From a checkpoint of a small mixture-of-experts model trained on Wikipedia.
Size: vocabulary 16767, 29.8M parameters.
Training: a variant of SOAP for the experts, 276M tokens, 4215 steps.
Below are experts of layer 4 (counted from 0) of a mixture-of-experts language model. Rows are named router (the router's row for the expert), gate (a neuron's input weights, with its number), up (a neuron's input weights, with its number), down (a neuron's output weights, with its number) and show model dimensions 0-191. Each number is 128 + 32 x the weight over its row's rms, rounded and kept within 0 to 255.
Before each expert's rows: a language model's description of what the expert responds to. This comes from a sample of Wikipedia text that the model never trained on.

# expert 24
Description: Away-game "at". The preposition at in sports schedules and phrases like at least, plus near, under, See also and infobox labels.
router [122 170 115 172 189 120 154 140 154  78 155 114 129  97 153 108 153 130  97 112 121 111 217 130 140 163  96 172 101 137 106 154 117 165 123  82 144 170 146 146 166 181 124  72 101  85 132 147 159 133 143 112  91 107 122 117 170  73 129  98 134 110 108 156 137 182 112  87 145  66 130 110 128 183 111 202 142 139 192 161 112 153 113  73 110 166 119 181  88  99 100 165 113 152 121 106  95 107 157 189 169  61 112 158 107  95 147  87 120 197 148 150  85  93  84 144  77 154 127 145 130 122 187 132 141 162 104  89 178 114 121 129  56 138 140 129 146 158 101 115 155 149 105 132 116 171 160 151 144  84  97 107 132 119 136 189 173  94  97 155  88 141 165  89 134 132 176 143 165 144 187 169 117 153  65  87 133 140 133  96 133  98  95 125 105 173  78 172  98  93 121 141]
gate0 [134 120 128 110 128 107 152 155  87 157  81  98 155 104  98 112 129 161 133 126 189 123  85 164 145 236 116 180 137 161 144 110 138 152 171 128  91 163  71 146 147 152 128 129 143 121 126  71 126 200 143 141 156 137 158 127 170  92 111 117 122 108 127 110 124 152  91 104 150  90  88 139 134 149  88  65 100 116 151 113 156  97 139 108  67 134  80 182 139  89  79 204 174 142  95 111 106 182 111 181 160  91  83 149 188 102 160 137 124 201 130 126 168 162 145  99  71 112  94 150 171 125 143 136  96  84 143  64 104 136  65 156 107 171 139 122 148 158 121 121 137 137  92 182 120 136 194 148 114 100  79 129 109 134 108  74 108 135 153 141  79 162 103 131 149 137 162  86 126  97  85 161 163  93  40 113 160 108 108 146 163 115 122  95 141 140 150 105 153 154 133  93]
up0 [118  83 126 110 217 122 152 164 139 164 156 100 121  90 107 104 113 108 151 154 157 148 156 140 161 106 172 159 109 135 166  95 167  68  90 105 130 126 179 148 113  88 154 134 141 159 143 122  72  90  72  94 132 145 115  79 124 122 128  98  60 117 159 150  86 104 116 143 189  79  64 113  93 117 144 131  95 165 198 131 154  91 164 144 177  98 180 170 101  73 105 147  77 138 140  88 130 195 129 197  87  77 163 151 137 161  65 143 139 175 124 140 175 118 113 197  83 133 106 139  94  82 120 159 137 144 116 161 124 156 132 134 126 118  70 169  75 151 128 145 157 111 182 139  96 127 141 138 105 162 154 154 111 160 161 133 122 134 119 171 109  88 110 140 150 174 138 121  71 155 130 157 164  66 128 122 138  89 107 166 148 116 142 107 115  99  98 126  91  71 178 165]
down0 [139 157  66 136  81 134 158  56 196 163 170 137 142  87 139 150 116 161 113  93 113 118 126 118 150 140 137 112 154 139 158 164 133 169  69  61 151 109 158 129 208 108 140 180 118  88 105 153 153 139 125 114 169 115 144 123 134 110 140 127 151 139 121 171  69 199 143 148  59 118  91 153 127 105 101 125  97 151 216 205  95 112 132 131 141 142 156 115  64  93 111 155  62 122 123 154 116  94  97 132 183 162 100 128 173 144  74 103 105  83 144 170 122 109 146  95 139  76 191 122 132 185 109 122 119 126 133 119 145 107  88 145 102  72 100 167 103 165 165 140  86 109 114 147 118 145 100 131 145 154 135 110 138 126 144 148 119 136 202 101 151 178 127  73 109 145 143 166 120 142 166 178 141  94 101 132 135  92  86 147 117 205 138 134  80 161  86 111 128 129  74  83]

# expert 13
Description: Male given names. Common English male first names beginning a person's name, often in tables or credits, such as David, Michael, Ken, Frank.
router [152 165  78 176 171 102 138 142 154  93 151 122 141 105 156  65 165 109  73  91  62 114 158 105 175 134 116 202 102 166 116 171 153 160 125 114 184 145 171 159 169 150  69 113 134 138  78 168 159 143 168 124 141 115  78 108 155  76 159 110 179 181  93 118 155 142 110 123 154 113 146 121 175 157  97 149 134 147 172 146 133 146  68 123  65 155  86 169  69  70  97 103  86 157 119  80  98 108 105 157 160  91 109 154 113 144 157 110 111 144 151 124  77 117  96 134  81 134 115 168 116 107 188 151 153 198  91 122 170 109 109 149 113 133 154 139 173 173 123 120 127 151 119 132 160 139 146 138 156  87 106 112 197  85 169 171 158 103  95 154 113 149 161  79 136 100 140 131 155 176 181 138  93 170  82 106 121 134 148 105 155 115 127 116 123 197  69 121 125  96 116 155]
gate1 [132 163 117 143 127  90 113 149  97  75 137 102 120 125 159  91 141 134 202 158 166 141 136 102 129 127 119 207  65  76 158  89 147  57 127 128 142 117 184 119 127 176 126 189 134 134 153 123  97  80  78  93 121  91 191  91 120  93  91 148 160 143  77 125 102 161 102 142  83 133 116 124 149 146  85 155 174  94  84 157 105 138 129 128 108  91  48 139 158 111  64  96 132 179  78 113 132  82 144 200 148 104 165 182 109 164 179 131 107 123 110 142 146 145 114  92 148 177 157  91 155  92 109 103 147 143  79 124  86 131 147 110 153 177 136 114 111 178 155 111 132  84 168 124 154  96 105 151 140 104 137  75 169 150  80 129 123 128 146 146 118  49 143 184 161  98 105 104 120 152 175 133 175 127 146 134 122 148 138  83 189 155 188 102 161 147 135 113 101 133  95 161]
up1 [138  75 113 147 105 124 140 181  65 116  67  70 150  86 148  94 119 115 195 151 154  99 152 104 127 117 125 139 134  69 135 178 164 167 111 141 125 137 134 149 176 109 161 158 192 150 151 123 130 112 118 125  99 151 123 127 160 122 110 127 112 114 171  97 114 107 100 130 134  76 169 148 204 138 118 161  85 147 150 150 125 118  95 135 145 159 102 111 178 167  82 159 134  95  97 160 179  65 104 135  81 107 198 138 102 198 139 106 131 171 190 139 120 140 133  67 173 131 122  73 160  88  57 152 134 106  96 147  95  52 133 145 128 113 137  47 170 152 106 131 103 146  96  87  92 155 120 187 116 149  57 133 107 162 127 107 126 135  87 121 104 131 126 155 158 142 155 137 179  84 127 116 131  81 132 185 142 104 174  97 103 118 156 155 150 130  41 127 110 132 136 144]
down1 [ 99 151 175 123 122 110 100 115 126 119 163 119 159 149  80 168 128 110 121  85 124 113 114 117 102 170 123 199 109  90  70 143 141 150 103 104 131  95  79 170 158 165 139 166 115  78  95 137 116 133 165  95  96  88  79 143 119 108  93 154 169 171 105 157 139 164  89 118  74 145  69 155 104 145 126 124 224 146  78 130  89 139 113 143 130 154  87 152  72 123  89  97 121 127 140 153 121 140 167 127 158 144 149 119 117 184 137 147  86  85 119 116  97 166 120 182 162  88 105  83 170  95 127 158 130 132 118 126  94  68 139  90 153 103 113 179  85 162 172 102 161  83 126 102 114 129 103 139 155 157 131 127 142 131  96  48 167 120  78 166 108  87 176  93 148 121 124 136  79  85 196 219  92 131 166 152  68 157  85 136 102  98 123 147 153 122 143  73 117 191 111 146]

# expert 41
Description: Proper name beginnings. First words or pieces of place, team and organization names after the, of or in, such as Los, San, New, Red Sox.
router [156 160  95 144 147 103 154 145 157 111 176  82 112 131 192 147 128  88 119  83 110 103 178 112 191 169 106 166  44 127 136 168 150 166 106 118 162 151 153 153 185 136 101 103 127 101 136 133 170 175 157 118 119 102  71 119 176  82 169  98 177 106 106 107 155 142 126  93 165  79 160 133 176 124 108 148 178 154 171 167 145 132  87 121 108 155  63 155 126 114  79 162  97 168  85  79  85 103 123 176 208 101 115 135 112 109 172  63  96 149 226 122  93 157 100 172  84 132  97 132 143  92 162 114 156 151 150 106 151 104 107 143 120 108 122 145 160 108 111 142 122 156 121 141 132 180 136 143 131 112 126  75 177 109 157 150 131 105 108 163  96 141 145 125 171 116 174  88 169 182 167 172  99 165  85 113 148 126 163  95 153 110 120 117 107 187  83 114 115 132  99 136]
gate1 [135  84 108 100 152 133 147 190 110  93 113 142 100  95 123 179 107  90 148 133  92 146 135 159  90 101  96  68 122 102 164 149  92 123 211 116 105 189 166 163 122 153 144 120 134 135 151 125 158 119 115  87 144  67  30 112 171 128 103 119 165 149 142  62 140 157 101 108 108 130 131  96 102  80 104  95 119 154  87 110 118 173 119  86 141 118 157 129 106 174 105  61  81 140 157 102 104 150 123 137 111 136 133 139 114 135 174 125 128 108 143 173 106 142 172 192 154 163 139 108 147  91 134  88 147 191 204 128 112 128 151 129 150 144 132  82 163 158 159 146 115 141 168 108 161 146 151 149 161 135 115 119 167 192  82 145 144 114  67 132 103  89 161 115  82  67 168 130 188 127 201 116 162 134  88  79 163 144 129 109  40 174 129 167  96 109 124 147  93 152 101 100]
up1 [130 141 172 132 116 116 113 122 123 201  76 152  88 146 177 144 121 156 129 123 168  74 169 103  51 151 116 132 163 149 107 140 112  87 148 166 144 113 126 108 141 164 187 169 145 186 182 127 117 132 174 221 153  93  91 111 136 126 140  68  69 117 156 103 107 133 160 146 147 122 119 108 142 125 117 122 149 119  67 153 151 107  81  74 135 110 137 134 143 129 113 166  85 108 157 174 157 146 156 128 173 127 176 137 122 154 175  75 161  97 129 106  87 143 139 106  75 113  96 100 134 135 179  50 125  78 209  92  99 152 113 143 151 125 138 149 152  91 140 114  76 175 171 137 167 149 148 103 128 171 120 134 134 116 113 149 186  95 117  83  76  80 150 215 185  87 149 184 130 128 100 136 122 116 130 149 153 137 195 157 151 137 162 153 124 126 110 145 166 170 116 113]
down1 [ 92 167 200 152  87  92 126 127 146  84 101 129 113 150 134  63 122 130  73 161 175 114 134  47 190 113 127 119 101 144 142 111 186  90 181 126 110 126  77  87  96 110 103  63 165 143 111 135 152  88 138 140 131 115 101 128 122 130 130 129 100 187 120  80 180 116 123 131 148 177 158 116 118 119 168 100 182 142 124  70 148  86 158 123  96  93 108 153 178 124 140  65 121 114 118 143 136  79 112 129 107 147 160 113 188 124  96 104  84 117 119  77 124 144 181 120 111 143 105 187 129 133 126 132  92 125 115 126 147 110 110 143 162 131 107 216 150 121  70 146  69 157 110 146 102  82  85 123  77 116 158 167 112 103 198 153 138 156 138 139  55 140  58 131 180 106  64 167 143 143 147 141 117 101 128 127 185 135 156 152 149 135 130 103 211 140  97 105 160  95 139 138]

# expert 5
Description: Song and work titles. Capitalized words and word starts inside quoted song, album or show titles in track listings, such as Love, Night, Me.
router [128 133  79 175 140 141 140 169 155 118 137  99 170  91 161 119 140 130 110  96 116 158 194 127 166 169 155 128  75 161 114 192 195 158 111  75 156 149 168 180 140 150  66  90  96 113  94 168 141 153 139 106 123 121  45 103 141  72 146  97 151 118  99 132 143 174 100  90 158  80 169 115 149 140 112 172 141 155 179 138 154 127  62  90 101 141  82 179  80 120 123 102 112 155 150 107 101 110 125 178 138 104 115 122 106 114 155 105  78 140 174 107  98 115 111 159  89  83 112 170 141  92 169 108 129 152  72 108 126 126 109 128  89 117 136 154 158 131  92 141 147 165 150 127 156 166 135 136 101  82 125  87 137 127 176 201 106  84  91 198 144 185  94 106 156  93 150  98 157 162 155 134  72 162  67 110 104 133 142 115 187 120  98  68 115 167  79 142 118 120 117 171]
gate2 [147 166 196  81 131  97 132 153 128 111 101 160 125 155 102 122 165 152 126 133 135 104 144 157 164 100 144 187 188 130  95 137 100 114 106 147 151 105  78 151 108 127 148 124 148 137 138 142 143  99 101 139  91 118 182 133 112 217 109 165  71 167  82 139 111  71 158  99  74 119 197 126 121 127  76 153 123 122  89 128 140 161 124 117 115 101 124 170 115  74 160 154 118 124  93 168 179 109  93  80 177 173  95  71 174  98 166  90 121 148 143 148  81 138 121 165  90 118  59  99 120 170 110 189 165  73 135  84 143 104 146 106 160 155 126 172 131 100 186 108 104  98 100 211 165 123 142 105 128 175 160 135 117 135 156  93  88 168 142 191  83  99 121 128 106  99 118 131 108 154 128 199 136  92 169 116 111 115 105 130  61 147 126 124  81  75 120 126  83  82 105 135]
up2 [176 147 105  92 108 125  92 122 149  50 116 104  50 145 153 101 131  56 149 142 163 107 184 154  93 130 139 111 123  82 152 123 104 120  75 157  94 141 172 112 129  44 126  99 180 195 149 139 186 132  85 119 148  91 132 161 111 121 144 134 209  51 190 102 137 133 136 134 109 104 109 158  81 130 118 138 126 112  88  89 103 161 161 125 151 163 110 100 121 158 116 108 116 167 126 187 154 119 132 148 154 133 135  62 134 102 148 133 109  87 161 107 149 191 128 161 145 124 142 128 161 118 102 145 107 146  96 131  88 140 153  90 154 102 160 106 105 128  92 100 107  55 120 141 125 179 105  92 102 110 162 100 163 100 148 126  56 152 160 108  44 143 170 129 160  98  92  97 127  78 133 123 109 153 122 117 198 203 178 135  90 123 111 117 141 161  96 114 139 171 122 112]
down2 [140 127 104 201 134 130 225  84 110 104 138  80  89 129 159 138 120 123 131 151 137 165 131 115 100 156 115 149  71 109 119 159 112 108 131 135 105 161 170 142 121 164  59 111 150 118 177 140 134 103 136 124 170 175  57  97 132  95 128 125 173 210 132 117 143  75 114 132 119 141  69 112 183 144 139  86 158 164 104 153  84 158  87 189 100 158 154  99 158 103  93 127  70 177 110  65 103  82 119 187 116 106 121 145 134 136 136 128 149 164 164 167 142 135 136 136 121 146 129 171 124  79 106 190 145 123 130 131 176 158 105 121 193 135 114 168  92  98 138 200 132 133 111  99  76 118 101 153 127 102 164 100 160 118 120 147 172 113 175 109 117 103 108 161 131 117  93 116 161 112 123 117  96 143 122 143 145 171 129  79 122 100 163 104 179 224  68  65 147 141 135  80]